config.yaml
n_layer: 12
d_model: 96
n_experts: 16
experts_per_token: 2
d_expert: 64
d_shared_expert: 0
activation: "swiglu"
moe_layers: [0, 1, 2, 3, 4, 5, 6, 7, 8, 9, 10, 11]
router_score: "sigmoid"
normalize_top_k: true
routed_scale: 1.0
balance_loss: 0.0091
balance_bias: false
init_std_router: 0.0165
lr_router: 0.000524
vocab_size: 3879
norm: "rmsnorm"
norm_eps: 1e-06
tie_embeddings: "early"
optimizer: "muon"
lr: 0.00359
beta1: 0.95
grad_clip: 0.5
batch_tokens: [16384, 32768]
seq_len: 512
train_tokens: 343900000
steps: 14137
dataset: "wikipedia_en"
Below are experts of layer 4 (counted from 0) of a mixture-of-experts language model. Rows are named router (the router's row for the expert), down (a neuron's output weights, with its number) and show model dimensions 0-95. Each number is 128 + 24 x the weight over its row's rms, rounded and kept within 0 to 255. Numbers have three digits each.
After each expert's rows: "comes before" lists some tokens at least twice as common just after its tokens as in all text. This comes from a sample of Wikipedia text that the model never trained on. Tokens count by the router's weight.

# expert 13
router:123084130082141112065108110141120109159133136139135125088159115134150114128147157168139127123123109125148140134126141143152151140088144154114108097105091118129119118126118134142118163160091149115102112128159099139200137126157126134177118109148190115143118140108089171144154120147166103107
down36:134142135147142075122167100117160088145128113107124159132111127135098097148106114148132092124186138143154151180144122176163103123116129144138163137153111171144167093125135126111149113142105142150132133093117113105146168152195138128134177161124110115150155118114104129093145117136110128145
down37:133095128117133103172123107117164135130135132111150097132118117116088098143140172099134154145149108131126146183132171125102091138154177113119142145121165166113129121157130128095130105121125113162126175156086129120090145097157094158099128091153102116152129137135111129130148171120132101187
down38:176097102115147133193151142104114161141095118115167097149180110132157113141087135132122139110116150125135164088102102099119149099147169125129137105161145113090109120113131104107139116150151172159111171166142109106101121106123151111154168109122086137132129161102152134115120146140131136132
down39:118140126133110091161123125090092080135109110157127134099145169136122142122139163132133122116143148111116112121084108134140150137116128175108114093146133118155139171127065136134136134086125136178141154140113128113140077110139108110173101135134131148180165126119134196128137135115132167163
down40:108152167159121129145096135161099160164165102164170138127124144118101179120134139124137133114143104139126146132121102126160125117160124123159140105107137146118100102125148105129117073142139135082127131166086122117156148133184100135105097157144129128118119107121148059146172128113163141092
down41:108104141075109120122140091152099135169168108142158140101092127091118106139152101135139096134144139102123117098129147132159118118160127110118112100143093162163112106112132160139133086142124114118129151134119095169092133128152121140129135114175130135162153143147126108160159198066107126124
down42:160125145173126146127164175109133137138144170124150137128115117093101119190139123103100146116122145178147080098104117129104080145110113113097155108111144127132116138115112159152094139156150115143116105076113106163126108141162142092162120119150113124136119143126109087132151085089098113141
down43:108118130140149120169149151150145129170124128136123126076127094133145115114157083101114099077154142138129100113118172107108138134113160108126100170129140111148113156179113099116167178136096164143168099156108090131148126100171135160123112148135130135120134114139085091117093145135138145131
down44:171119118118151112128129192137131113105061141144122117136162100106099160178163145143123088134143134120087136125144146112081119119110145127132096141095136138151116137116116128155117124161126148101151102139163140150110120130104114071101088113156135086158127125110093131113118097113164166118
down45:124114163147149106073102111135120175160128118126112156128140107145133151153130097156142135132120116111199119125128111136108114152131155119142141118036206099132102140112126115141127082132134136142147149138121134131154089116154115105092153130103131105138117124123126150168148111136142092135
down46:109127118135126116072146108125133111133156160153163110152086119141119138119150156132101138100148098120103144085137144153071119121156113149147163074156120166116108144117134139073128116155130126112150054152145097137143129146144102136092097125150104134094138129142105157145148143095129106102
down47:121081148127127142138158133137102135105128112122105093183156100119118141177130124146176118126117112104159159111144166136133133082170083139136118088125134117140107127082159147171146103204123157139106125127080162111115148109114118100108134139160134146121131128174143117121111127127133111118
down48:147091089107093093122136144150124058090132132124160134136087124162151086170179082131134138117143132131122126128120139120096126112135097135126127172157116146093138126186132134093136136146138136101108105134114110162134116121144123167123136115147119104141109100142109143162153106154108075167
down49:152114128115099152087103149105152122125120161144124099090127123100097155182104111123139140145125099140185136140098145116132161100146099114138117129104103134116150099092170120142107125131188121136159190100070125146123108124113166082151145134134110103117121140125138127158106100128129147102
down50:105077122127157094123071132167106125100126129147120165143179122089134130133116157141158145111121109172147082176079119121130067121136119141114172075115118128145178112180139162135126135137122127123149107124164153125137131144139137151127105134104110106142109112108148164122120122128122122122
down51:123151132104148177133149109162148095088104121122137112135088123136103129112085141085134099138110153154112098082132128123079125176157116096138137152098110137099165152130121140104129150090141157109131130157146153178103141135111108138161141111087111126135134141159141089136105125137138149188
down52:116139118102114106131156124153109142116107143164153120114121115146165141128144121102140120164180130112149139110165148115156159094113139112094154086095156154131136120075119145123075109182145150128129125135185146152112184144101129153142091113121143116142138166151173114171136118138126136143
down53:165164167114095150131145113147152140120139140158112101160117134138118155121165142153126132100118112165131129082083115095165118155072165082147147109105117197129177125144111087099168141122128149127133127121163095130113138137135136169138106127121120122140145152123122112101161133096111115131
down54:141131139111129137175167135145101112164091126196111134129114076105125119130133096103160149125136128103108074105148142106109122112162147149093142160170109146139117145124130081134114134112094123127154082145125138133090158149148113167148166117098096144125142105130114140169088112102122124136
down55:102077115134148152167093128130138093136167161154166116143167117114153142138089095098138121171113154118098146121126178136168141121109100073157117112144132071150124146148120088126148166145137121139129125133166119131146134130126154126161129118118140175134132092148163119129137120153097147100
down56:101133145123096147121106096102122164133105141128153114118163133189110104139104137104161139152150091114152134167156111109150105120115134101136176111096129104105138084145107139102142122113132097109136149065096140129155135136129143161117179109097166163149072134122116169123134131114140148141
down57:170126107140122096113139139130170112101155151166137139147125109189149117100112122142100095137160095088145094145116122122156153127146138115101096098165159125099147099135139168118199143110126166112130119135130132149111090116116155146166085155111121115146135152109130130145075112128149123114
comes before: "1", "2", "3", "4", "5", "6"

# expert 8
router:123148156129177126113124112136125105137132150125116105092128113108128103123115175210120158098120187122148144151127137123169156099100116139129128085142134152081137139103118154175143154145111173117085172155125102146126148128096112151139146113131177128147116127141130134107126134147152158139
down0:095158103141118160122147110117089093091168113135101167146109121118155119163112096122183119165178137115127078127129136121120130119098134112131162139129104140161126132113097144121129145073107114124136069083123095131118158100128128118130123103104128139178142114157148108099146132158088125130
down1:108127158121090130120114145076172102118136091096152109147121141122141114139168119121160146174136120128144110165134125119142150148159119088126053126129137091093116109077133088138108120169123128127118146096109119131094135119108128094142130111142112131132098158178137123163101160091126118098
down2:127131161143105149089150119115153152116113160091085147110150132134138143123100143092078139159057143100136082158149102102099121116124147088168154122148094117141133173144110135181133125120116145099120133092135124123117089133139119136167149161093104153104105150105113135121119127151143143127
down3:122148111120165141149134096170147084136187133096115154090155145108159141148145109149149122118140111130133129131117127109105120099122134082110123106104125122143163149180099114175145105144145146117119166117108110108158157087136097113123160136078156097139150114122099132080140126097160116161
down4:109172121115120083113093140139186115159137086150148168121130164118151102098140128119085075145085136132118177166108124096120106109113119129138114147124140129116103100117151103137141138123165069096141117101113136129146130115137150135114109151124109136152116122108101173146107133173137174138
down5:125131142122116133140191098141137116127152167113132103144125133103139127091119098147138150133129163202126105119140132110134131156126129138097210095134082132153077151139102150134113159158132139143146116158162093145149125175134126132103134103165130159096117116157126113098129122157123109141
down6:116144155126163124139113127109126118124122123130130164140140121157144095104107097108147115143104083089174174145132120139142160111103139100078116098091099100108108099146161079100113129124101115170116130103117124127117148141110097167116140123103162112125131086119106155075180138127118121087
down7:093117133131127161160137150131151136127151116136182176141135155087125147104127137159122151120115135089113097169128110089126134105122124120155135130126126126116127044109152120096151117116119132154158118124154154111123114149087103108170109144132159101108099156096095139158148098159140124073
down8:119112107148155125113148127085143121069097157145134139126134170181119115141158143121148132182168116125146160131124155146115181119125126105140159173124128131137138128154123162137151119135167098129159109135175113159094118104124136099144139139117085117121107176123134135126087183147122101146
down9:143118132090104121155114138160097137140133147119108133115195124129157129129142109137135116150154104101141135133111126122116100162121084133131148089121131101135121136075089139132123084109101139116126156094070132096107122130181134154098159146110111168156157184129117124070132121159111140131
down10:105083151117134119163152133074144112109106137135069111153144170116122088084120118176135144120081114098098110142086113101134143106147136129083116122102108098108141137129123128100125141129137143158123165132150113120118128160117105100161104126105156157151113068138103159114122116169118144120
down11:125147136143168106114139148111148155122152167138109117124123093105137127113134121079143081132105101151128092097128104099127113095186160104146121089109152151123134081136102104145101110117096099164105136140110145134080154147138118106150124151120117145090135123090134139166084083131136164155
down12:120131139107159079141144142120124138133181158112141125183112078105139162178112119088111088162145103088126189105127120137106110112129122142150083124086127104115164130130126133129113089125124145121134150131126127133110123102164134120106164126129121131156127134137114143096126113128189097175
down13:113147181104095109133109089159097148111150144114109133149187125150136115087152110139139095148135127105131103116125088117148165142147156128118114156112073102156134106130121112150150123139132133148166159080116136118169107140085102110124135098101158142120119170134118123123100152160075143125
down14:123154149118117184127152122132100123132117107141180120120116115090117131105094172124124109122124150101098187130127178141169154105134158125135088110133098141076107148107178143130138175159127129133139123115107108115136154149161139131143142101171163093134137138146136077150105142106140146110
down15:171056118165117157136141111094100124127131108097158155106123125149138093107143151143126152135093135119083152141094145117148167140154123112114158141144111104176093126092121121099065142125163100142130152137106139086118140101148145118133127146121102121133150137133106114111139174132131160175
down16:128086138154130117167124106125109142127099132093120108098110086130128135102114089122120142069123125134112132121144138123140114117174106148136109123137156186147126100137142119129104125182153153127127151130117174128139175129152174118119173146098173123150161158110132115122183137076114109148
down17:146111164107133075154151072152164119099140153123093146133120145139132124117138118113145108155158144085153136146148154115095145106107120103156106116157140150150160094076140135131086126138139171131110142162146161134116140109124133145141119120108161149135168132163138134057080120120124113109
down18:126166137163110165133105110166130158122139128117121149118165098124117136162130099130121156157132137120138104168117126126094119115060150108150094131128116102132136107132107077197089096110103128160142128111102116105114160081101121098115141148108142159138159130166093117090131126112159122127
down19:119134146161158094132126136146118146108129092150108124142093111164120091108141139126126150136097114138129082129073106141113081175133108136081129148167107121139193141138118092118127152130131122124154126178118125134096128134128111133113154156089155143149163153088112103142129151102137179163
down20:173096118122133149158123144139164143132132123097172117131119147148127087092170132136107118155095154155129168138137122108098137136099139169128084133145085098102126131151102127157074116117072152163116132096132137142136136144093101147126081150083119154129149130142103122090143132086130119128
down21:086153122135140111178097181125106143165122159159142172139127151129087118096140115102157120147111120114155086134177105126160118169094130141171139131153149152135103135147172098152139142120138124125105147120063134136115143112105141134142114104089115107114117103120162121166137126112167115134
comes before: " ", " and", " The", " a", " \"", " which"

# expert 1
router:147112145105114138116089121130106127122130145145135109066165124117155156167127142172185173128143140120151100133171135119143134157091149118129140152106120131099118110132108166155170130134093160105092121126161113132131138111126073141133130067134146137144093111131114145129128110197110129138
down7:126077158125116108124164167151103151164090142087160135092111170153111136124150151102084140082151094121133081145104113120116145162128112108154100160136121119127112076145148145148143104142159091121128158180133130141110093117127111119115110074094131139130122102149148144110113130135132119131
down8:110104148138121151159111105149075122133135127107145142149128131132164138145168119147146160110135154165150147131122082137127125155121098131117139144150087107133076074094122085114139103147107131129176125116088155148128112161153124101103115155122160156170138131123087127127165103106178158150
down9:132131110131139142124119107119111170117086161099137112161118133156127143119156126163143062098097182084130096144105145146144164150138158142092118150074140129132142128141094083144175143142128113099086116142152130142128132140117129121138150183170121157112113112107100121093130118125135149100
down10:135099123108144122125108092147149125089150131143113104170131142164135102124134143128103153120121130138110066167127134099129140186107118127094105170128107151103143120180117124143073130114141127088127135151105116082130120118115164180105115118108098137154146116135128139111110188167092132136
down11:134153111151142105092113136141157125112145117121095123140118107129107089100082115143105082125072109138152098107100133110109134135169106178140101143095171149070104117109119114120138129159128101128087111135136124116122121107099130156144125147121092117141132091083164098163128120181133103118
down12:097168096152118122140142113135138122098176108093119134121108146120137121112129155113104120104124088091117110147089082123134134148152097145103103126077156164083145171125136167099137129169146111136165134160155138139140102128134154189149123121112124123120112109133085127091142112174108155119
down13:128124137083137134139123119131110131078107153131141117173169146187141139140106163172114138103139142124127135155160116129153122150115140062157138088148089123137122130157137126110126135159136113101109158113117154096155057101112150148143119167123112148115155136148060133149136130129130128144
down14:088171148108138169138154122140123100121136170136168100095112133097153130087137146095104150101131136159131178130108079106157097138125142108139117129168119131093117166121125113135116127135112102140148122154162087138125090149159123105152137137144109103136133126128101146152179105066121093138
down15:124141114133120126147156127133115109151149073138092149078141118127158164095137103120114106159160110102080161132136113127126125131153146165115132130095070099123150149145114159175140140092119140114143129167141151106109156117139116110127155172128166145142159116127147102060119120089104140145
down16:107116162160133196122134138098110124121147143146139160094104131082121132141168114141122119146111091105140128116088095153109124167132122142136101157138109098124133187127109121121142143155097108161122107157156093137127132125125127049141145148109133164129137133092108104113134109078141148158
down17:151141143154146143080154088159148145163125119148148099086132141124081128170149122139115084164115133133088119139103140159132130148116118128150128086097126106121094150104124146138133138111123167144117150134151111078121134119117117124108123137143114133114144130113136122105099079043179094128
down18:093118128165127180151150149094153119118163110123174128122136130116128113111122119142138126120112123126107174118113112167121093174065153147128137083149144090138109116111143092130089133150093139159151156140101166132127127129126102110140173091128179146099145119155123129134156135124169117090
down19:141110101072161127119107132148143112092124163122085150133115148105110122115140151157136144150142082111136150138122140137075143130098116109129152145133137126127142160138138104170137154105096086089149086118165193142105137089101133160125137183119097117136107111106129127137168122136108102099
down20:136155119146103138130130148117112130107103169140163102129136099150074122127118135132116129115113140109141139159113128076168118103115186133124176144124128098171182138101154178164139159119094100113113180117165100149101134129092131124135112124105114179125110136156105154159117125117116140134
down21:117130091137174108143103168146118113164127164110129135118163106127091110143145132133122095095138092081151115144134101166123100135153135130147096115111135157108083122141177098155176112123172124105151116135094129132126171126158123138112115104112128089140081131091142135131126145112171082138
down22:127124124102115130131117104138158141150163100169129155139106116114115125095145115111155137139134134135112103096184137095122136142139134181136106134114100142126106168149102152094095109073092170149164124093143118132130162141125161137160173154102150129110174101144146144075101145099118105135
down23:142119099137119121170133116159112107133118146134108120154118135076165080141146132134172144136119126120073094097145141115158140130115134090111104123126124107072177161146100124114161137105106126141170118110093164136130169104097097168139116120110119156151102177128101104097137127149129146115
down24:133130149128089130093137137159127116183125137157152077134097094133115130139147096142086133104116093149111114103140105126116129132132145147152124165120132162156171089168090105175139114114149095182131121155111136155154107164163145120109102098130172112113129113111138088120159096141117129118
down25:142132168128107157145170092148148119145134155130201113089109110121163116148126115147127133110131123126125181105112174080085138137097092099126130118155138114148115119119137116097104159149107129127120132152142099138117172134147089097141131133120177138143092110153135132131143154078139153087
down26:146130127104118082100120093157102130105135127133148124172143139119129142156144124123142165126141168124133048103143163140092151122148127123128117153123154153105146146174129165147124118137108101135091110086118131160120107108154118124104104084121118156153158148105083123119118159163106097178
down27:164138092133136119145138115152136113192169119121177141106090112130128147072121126133096119114138093102098139098143122121134094131122103113143140111136134111106103135136118133105119157138127162110113136122140140120106177173156134124122188138141172168119115101102143124138159141054128159138
down28:132139116093136112157127125170134168152123125110130174105103157123128151126125134109146109110127128128133198147128098158084148143100140078088144102118153102151152103130142150156168085116149124125152123131109142154129113093105154131110181181106128136154104125100097151118135142120136148177
comes before: " the", " a", " his", "|", " their", " an"

# expert 4
router:141143125137126143113120109108114135118145087109144081104112106088142085154148159151166148120128122125156132158121145121161127138095124129130165108153127093105124144148147170148130140138123106064100105145117104135128145110122074125166144120114174158110124107082153143169088079171139120122
down12:095142138106117169106162102121136110125139147104136156126128096108157094154083166157145118099132087102134141163083126110125152126144114119143157135140140116108097111123126105082172129143098133128138167078128114146138152117134119137176151115135142152134085117135129156104128108213129108141
down13:072127097143144116141117146130139145095143093107113164118141136130136118104083108112127144102160141090123105130109092133178121084104126081128127144123103106135110123137125124146156133094149117115172131115121114108106084090052084120151116138132089169124118157118125146146107145167149146109
down14:103119127114135150120120138106131168122094083113122085117178154108081165118132103120118099145114136143142148140106173128147131117095155127087105104114120142111176139114149201116123125128114129168092131156123112146108125134134114098131160131164145103126156177140141099126147170104171135111
down15:131112149134095085099120117136124154139160133093124113116145168125170159117170107123111140146129124157111144120138110118098102108091144116122112076075157109111107145098143125118103144109133182153080121151100122125092116140090093161095126124087139109140087137128123120098117083109165143138
down16:140124115148148101147113110119076117136128086129121139111108138136134151112144124128090076135131155100113145131125116147187127154175098101109083138102121088147123135107126121130199118143141162120137116195157163091139137127151136123124143167148163087171129107107126145124138108138120122108
down17:088140137103171115146160116120162142146120140172117126160108137128143129162131153145103139168150143116089129123133108118095159144100150111138168107121144125133151137087111131125122074072142166122147186112123127136105146089116153135161135157104125091153162163143129119118111151088138161165
down18:118156118154125154166136162119153142160101135119134115112162161156149085092151159107125173118159129136138132119156095102151122103127148156115147113164158090135113112135109107092162127137143157164147175101143170125143165143146118104190119139101101119135126116134166099112131145172108125109
down19:145150151156127122129141119123119129108181097160085143137146142125155106134133156150142100147151114096144111149186161128115136112069144124104117104098146155155132164136132141153152144145125110108148107130152163166151167123144115117138139151106140155095130181121117152175096173159105130084
down20:117151159139118140178159174126156122119166137080173127133139116150138151137132169143108150164146147172183119139169108101112130138086118159122093125111092146140121108136125126144140112156142138091108128140139153087169134133148136161146103103101106135122145155136089119077110140125102154151
down21:105100134137177101172135167171149154107147138111140146189122076111122134111112085127114151102149152121140114136135130134120131146140111143114155128107145108120103145172117121101146152124141142113172103097154144138134168094130096112103119090094114094135099155137113115186139096156144140158
down22:162140093102143105116159145143163136106101119133099193141128144136118065095113140118120118111100117097119159106144196093104146121099097149112116107132156142143126158142118158117102147116142127118152130109146114132097123105139149128138151090157114120123141095137105193103124105150090098139
down23:125092116202111116144101109111147099163112119098108116121128136142126112120142109143103113109102130110113170095071100120127153161114117118092132118108175112156118104085116118087131120136141148128132133121135111126119158122065140149109112154101129137136108125079101105137120128123161200141
down24:113129137119089079081108106143116098142127180106125133122147097168136149101166124084129170101128117124120118112115164133137149123109120099131126138107189118153107153141092112108099154119128107140120134129139151118159096144095158147177132130118120139139130090109118131144185139157102160178
down25:159097141109148084106121126125111158104138118110090108103139105118131187135192116144092146121133134108149114120091140123163130126156144150114122165124142133142181107170112132138135125111130109149131107075139092145147109144117140088115141169146109104140146100110121136149169170131090104172
down26:135194114107115145160142148088123109126138081174147140101145144134161134136137107140128130155119161154130145117121107109143116100129164102128170158177149167101140106124136112139169158075141107145123162081139157141124160154128131146160139129108116149127147136136122079128118131155157107178
down27:150148107119130114149132112173113138133155099139125114128133141147128109091133112136133137152135133107092072191148161122085116123107124119144154106121127156126141155099119152141086193145094140095110123151148152139141175115123160160127129151088123113182116151171145130126164168132096120139
down28:107114125131103151116164142127146140106111146125171146150144134146165124130131156137145147111101140137142188145139122123145161166147144090127138111129101071097132128094113129130150153177126099155145110157087158128146120160098125089105165168072175161125129133132130141131129174140135087125
down29:130156143122104120207098149101125120183107138144144162140147102151120157109126128114115105131055107125101155132106144127182119149131161118100110157176147141102122125155103114107114124126159124123108107120089110102122157102144132132133145110118120151149167129139171146137130089087120142144
down30:152139153105145127175136100105111113122137138144111176098122160154141139108112078135177139113121146149101087119114126126148133125111124126135110107100116094148094120098125117091113103112133083057140135135171088116166148137136048139162122134116099134110141112165134124104133139117134122129
down31:137173111174077130148148144138145147129157107113149074141113118145134127112170139136076121154136153118110137102149155124097084116109088161112161145149125137165125086134145124097154147151096127113130090126099159099119152164147148087155148124150134156142122150095153122142117112095091119130
down32:133174113093122120194099123192172175112109092146115125117122079155150106109120101128091156107157096087082135137150134095099124102117140109102122136139118146101159118111119133137145125095132116129076141114128118121105110119120126151138103101114157116115149108127152126145142109099107162103
down33:172123138121130148164096155164144163121100115118142134154120083124150089142107123094164146090090127136150105113155129100175156111190092143134129153114165138154137159110131182137078102146088156103131167139096102147132148114134119118128127124129132122123145146132134132161096158143103136116
comes before: "-", "|", "==", " The", "The", " of"

# expert 12
router:144104127125125150097108187123179156134125175137126087099125106106148121158131145144136146092174164089167129110151132130150131136094167159140177147168128141098128121126132160155125158144077133125102150089145090140137152100115105143144156106115160125120129105118113146113125086142124117115
down12:118109116119117139153156089114144147116148198146101169128156172141111104142116160134144106106119126085152156123110128135130124159127121105097141140115125059113147135126140114127146086137182129133159150106128110094156164140150147132117113126116133124107103071165092088147112122163130150104
down13:153102152126147115126099107152079133148126120111083127119144100130107150165094164147135131128125134104111149159120163143139107092112126142107140135112112137124101133118110097117131137146141101084131115098144127063184130088158135098132057154155164142113128101143106134130082131125107107170
down14:121167134131125118063141169129115097110113093097160154121127142097111106097122120095124126104173125113166167108131118126099139137115146131160108091130152126062141126101160131132106152093121166084139151105143124148111168120155094136116124072166142119117128144111141116139144154138167127123
down15:150129138131068172172099153090103124113122118118144113091107124159119079116120126162149099109121119130117167131113111157131129101085102082138132100116112124151125106100119130128090057132121105127097117135124124102145111102145100124144145180119122162112101147131134119105157143118089170148
down16:129144151115139166106096113150140120128107102136150145107104105133162142130146150135137140105097104173114119128134118094127156136170149112097106145115121107127154097143143155143116130106187106106137142142053152105150177113162133108128162086119167102104174135147107142107166148120152162119
down17:130134132093094106146156120116097139143143143194130119129121108130114168113146116109070147149135143072121129158120113107118128136127137101123144048136144143106126138106162143102088150137165096150067157111146137132089104138122115118097126132135129128116134113155139121128073151081129125131
down18:135127141101126128112127114119111134124178131148117164109158126130112173161180122117156183141110130130144152111125122125104160151156138135143106150147145104139135150112166089155123176152133176100102166146108127132124093143123110129130169107092043132094124152165122132108123127126103142115
down19:156109152157149104155126102167144119092140142075107137168112133123109084137086122070106147143130117158125137143188146104103122139127133160122132124096115113185150126116128135091145123135174098116130117155122123156126148174132152125103117160144115162077117166143136138120165113110115146130
down20:136102129132132099136124179051124154128120150134139088134104179140098103110126123181152168130093107130157138123097131106133182124120138134112152097128114079147106172133157101118121088117121121132154110161128144127122121149139156141081095092112117098126120146124146141154145152098118106116
down21:123104138154170143135135170112143124128145124102131134145150144126092168190124096114116139131120132133137109140137164126117083107154166107124096142098110177086083149112173116113143093119152116136125126132102120117111128108154177108104151122095141106129114111116136118199183140155120125147
down22:102141153126095127127134128110120114126153133126149131136126104126167134153113142141145119060116077087139153127101109116140115148120130144114162146104131129142071130164176112135146165129107107144142181110104085150141117163170147109130171121132167130062100105133113125155116086120130117143
down23:135164113119101133134140099116161124163109139132095119138133129125131153166124150144135139123127132064087131057131128104111126143117144164121125150146140112114112098167177186142122129160148173093125115115143084154107158120128135144124141164162127117167130145127135097090119073141158130118
down24:141122164104142113106128076135139133158096164134116123166125148157145134130118143089160133093139106107145131115131125130147147084110095142135090102165144124103124135115173108167182170133148143107081107110156125108149130131130145127132113109144128094107126080157183113134162129131119181100
down25:134128119138113113131112137129123117123107142152115116151134113104166181142171145151099134100130113101154121174144128139166122171130086147105138106159112178136158145151142219152079130138099145146086116124147130120117155129111082097122152127117116108129128070145129114144112132130154126112
down26:119126104143114146161123106103151087157129126129133135123114162132189135146099090118107088126184137109113134118132120126163175125144124103109157121135124117131107165133062115118096135132123065140123130121137140139142088108182127084145105111091131149162163121108120135102143148163105100134
down27:134142139132109109107120118141106040128157118126105124109146127178122110130099090119156104166102079128130131132111162146169104147101101093169155106149141148132125141095132156147100128142141153131086169122137116154113156126114144095137108118113145140114124112108144067097126125111149087122
down28:120112113133103183156115095136167102114160161154096136136148114103161116156157112126125111151104132132102102164138129091122149149136097096088159141118143160140170175141099121160131157130159113165175126136116118128152134163106095170132126140108156148144108105140141153127120182138139147099
down29:118128107154149128136141113117126114117140133108158164126070081153130117133166113121104122187120113153076173164143109139109120094136161130102116152136114120122111104108099121126113138161109130127116096110129112103163151116131098101154158138116158129081138148161149156080137120087147187122
down30:178137133084138116128129117165149126175116120149070119109158110111139149108131134164109172147171157123123117128105161161125142145080116103116149163121134139115125137105128127122111105101136087135178130088126143083120130122134168167135137099126123136125161121069131160111135089135148161113
down31:152139104136085107127106167124139165147098145172150133111119100115176168103119113150094128127139196115110094143115144101104113145131131130114143114122144164127092095113177167118116128128126075142159126113092135115101148143147119133136164129100123104164106069132155114155109133105115134128
down32:121121155116167143167150157115097124081139086084140140089138113135154092121090097094114120105140120119107120119141107113121092144117145139143091144143135125160139141142084102125124120130164152110108109109098102134107122180110159145152142131147175157148113161123155157165161118128087131179
down33:111176121127140081152123183111126129140128125129174115089167084161153134109148126134133166113107124138142083117135142119142156100169148145136073149137131146116107148157114147121171148146107155116142123106115110063190105130126132123146115160114130135163116126107130100136121156084136134137
comes before: "0", "9", " |", "8", "6", "7"

# expert 15
router:134110122135140114134106124130136118112111084156125106080143098123097126146124141171126147099137137132133157135159084108179102170075085146146126137145091123089084145136115151132136148128084123129083158147150111168148150116109133155143140101124154139161088098124130165151138101171116124110
down0:098142162094092139111151070141121130129123131140150151111165168098142113140108121136197150146119107126167138129109129116087137155144110104144097116115136117140115104093105116140117092152163101115168164193128131158161103161123117116163112104130126077164116140122118135139137134127151154118
down1:170163131141123089102122102130133121131122146126142129188128132152156121135130110131167173144121139078144099158171125137115145168140125145167116106131082106123121140122133126129137122109117100074124111156095139104139121120090113116134135179193106159128146102093151136135173094094117127139
down2:136111112169128132131079154170114140155161141147094117115146167132090134112148174141140106139098164111137127121105095127103118124074078121066117121105093137155129132142149111105183125119129103157133134158122117113126094152144105127172121151148123102146112097108141103112129166089138142128
down3:144127089070133126113093148117171121145127108106119139095142138096097137151099085126150126125091118114106137153104144113117122119119139099150121107101135147114103171129077161126096123141123153117174161074093131139134145152106146125141156131135174080144161125141123147129181137081147125124
down4:117091105127146146113106159124134124143092097119153088103171103132124173126132133121086124089093112128097119150117148111130055143146078148091123155100150099169108078099100126128095126132152139117112157120093121127119140100130158116130095118152139171138103110134150145103108133104114147110
down5:137143114102110172150137130122092099080108113158149105162132112153126093161100113089142145120137112134162144080123126107114117121112140126149171111123116151122086119073116135161099129144117137102113123108142155164107170144108088141122085104165190120117104148150151149099132128110142103120
down6:078100128148155127141118118108094144148115148119148105134135099102138137105127108138108129147098131145115140138134138131107150108098143100152119125154138075168138109120138070107103094152130117077140180175091108090122112124118106118105093139065136123116096142080145126092097163135135136125
down7:135119130103099147164174098135145111113094138148177107128128105130162169174080123162130149107127129129104126142073148115123123167116111097159153119136102152130133109094096122117165114135112167107126131124080137106132109114096174164089147137159096118132164124115125150085116115099128142133
down8:111113168161150106137121122109108141153144117109146107163126122128113174110173117101147131136106174110143123148078123125164180124116097134148149103147151118104078096143126116105120107112175146133107124122132120141108137155108115130171149143149109148054148133103093148149112163090106146124
down9:111129139117086125133147121176108178154127137083143110142115164137105105140156137147078078134130130072107128125112135136115144124131143131115091147143104133088138141137148154145187107176118129105123100144145139083150151160135113171113128123170142131175146108126120151113082127148163122132
down10:136092169106127130125123100135091138146096153099112135114087150085171103087105140138104115117082099121110143155136153116143148110141122140133120113134149140159125149148125094101142115121149098088129110156132099157143118133170132112112155153105137125168050125096128115150179136133123176131
down11:143087142152170142112105121131112110107116123118109140109109133134110103138150131120128101120100143136095124100111125189101158127150143161095092133079159157107131116157133132151117143129097084181103123144164110176132127113151078126103086145144186143100127081131165136123116134121132137123
down12:090112113135140108156167141070139136089162117130153138131156154082180122062152159136156119097137125083149151085099177132128125153159129141129133118103134098105106136123123126119135130132155105141133090133126111122176124137118132099155149094126132139135137126076100125099141153147159132109
down13:171132130128149112150116128151136139128137106103179095158131116124177137101087123081150135070133117166113146138126155115129107184168147134128090134130130110100119113137087151138094145077139122119072156138111145156108135108099118118138185119124105149090124156119127106127120112141126128097
down14:102149115112129142162144116104105188120115141161167134107145127121140139128149112130087117105143090148144145128097153139120111147140162110158162125159075162111108114132172176139129113124130159100172164115094102140105117079136115106114133087111140152156094119157111107141123125091101150101
down15:145134121182135136131099154121106135096071127083129101133148117104136114144125127128156133142113150160118143104117121107087153105108117143144063145166119147121139129102110127145093092083170137133121134133066135143075146087085147105131127161120114083134139135112157106134124152108113149114
down16:133095137144121123146142106119137122127106170124146149090159103106104129131115106112086111101144098100126181089166105141176129130144117105117104138120147142167196129067176116120159140163133101123141142153133133108148138105114136089149135138136130119118172132099140128165160097105110148152
down17:120122152116119144151135100184122152137164146132119145123117151097118098127155116145133171144122140081145126156115087086128151142142150123173128073121128134113146097080124125136074130139171109126143146121145135124129119096138122137140108126106187116129118126154109120085134093092061143097
down18:094129171079135106171134169110123145125137095124158099175129141132103103163130130075157109159126137154118104148137131151120175095138138098164096121103144106116107104127120143114160075137125153118135116147116098123109125136144086104111122070115146147096129109110099129095125118107121092154
down19:146137120113128072159152071110173134110149138159119146126071128140106087163156129120148134115092089156144133131113154102124127151121106152124128125104120117153146141136169129119146120163111145139134100147173083149129129116100148124159179143072107126124167137122117102121091142171122108135
down20:120132084126114114162185140111173122099118123132111164126138088148091088142128166129133136147147120157151104108088109117117179158108143146117147138122140129137149107083147134115109100128133134123116117154087164129189135122103115121126116118164114117153143108126076139141107167117173177139
down21:151128104111143108155152152137144140108129109120191188130117124108149151135164097117124098115157105114111124101133186132134168147103108099117149147112137166160133124155179137103171151094086124114134111125083161133104140129141123124139110143114108087090136166143113084132140122131165127120
comes before: " ", " —", " \"", " +", " A", " −"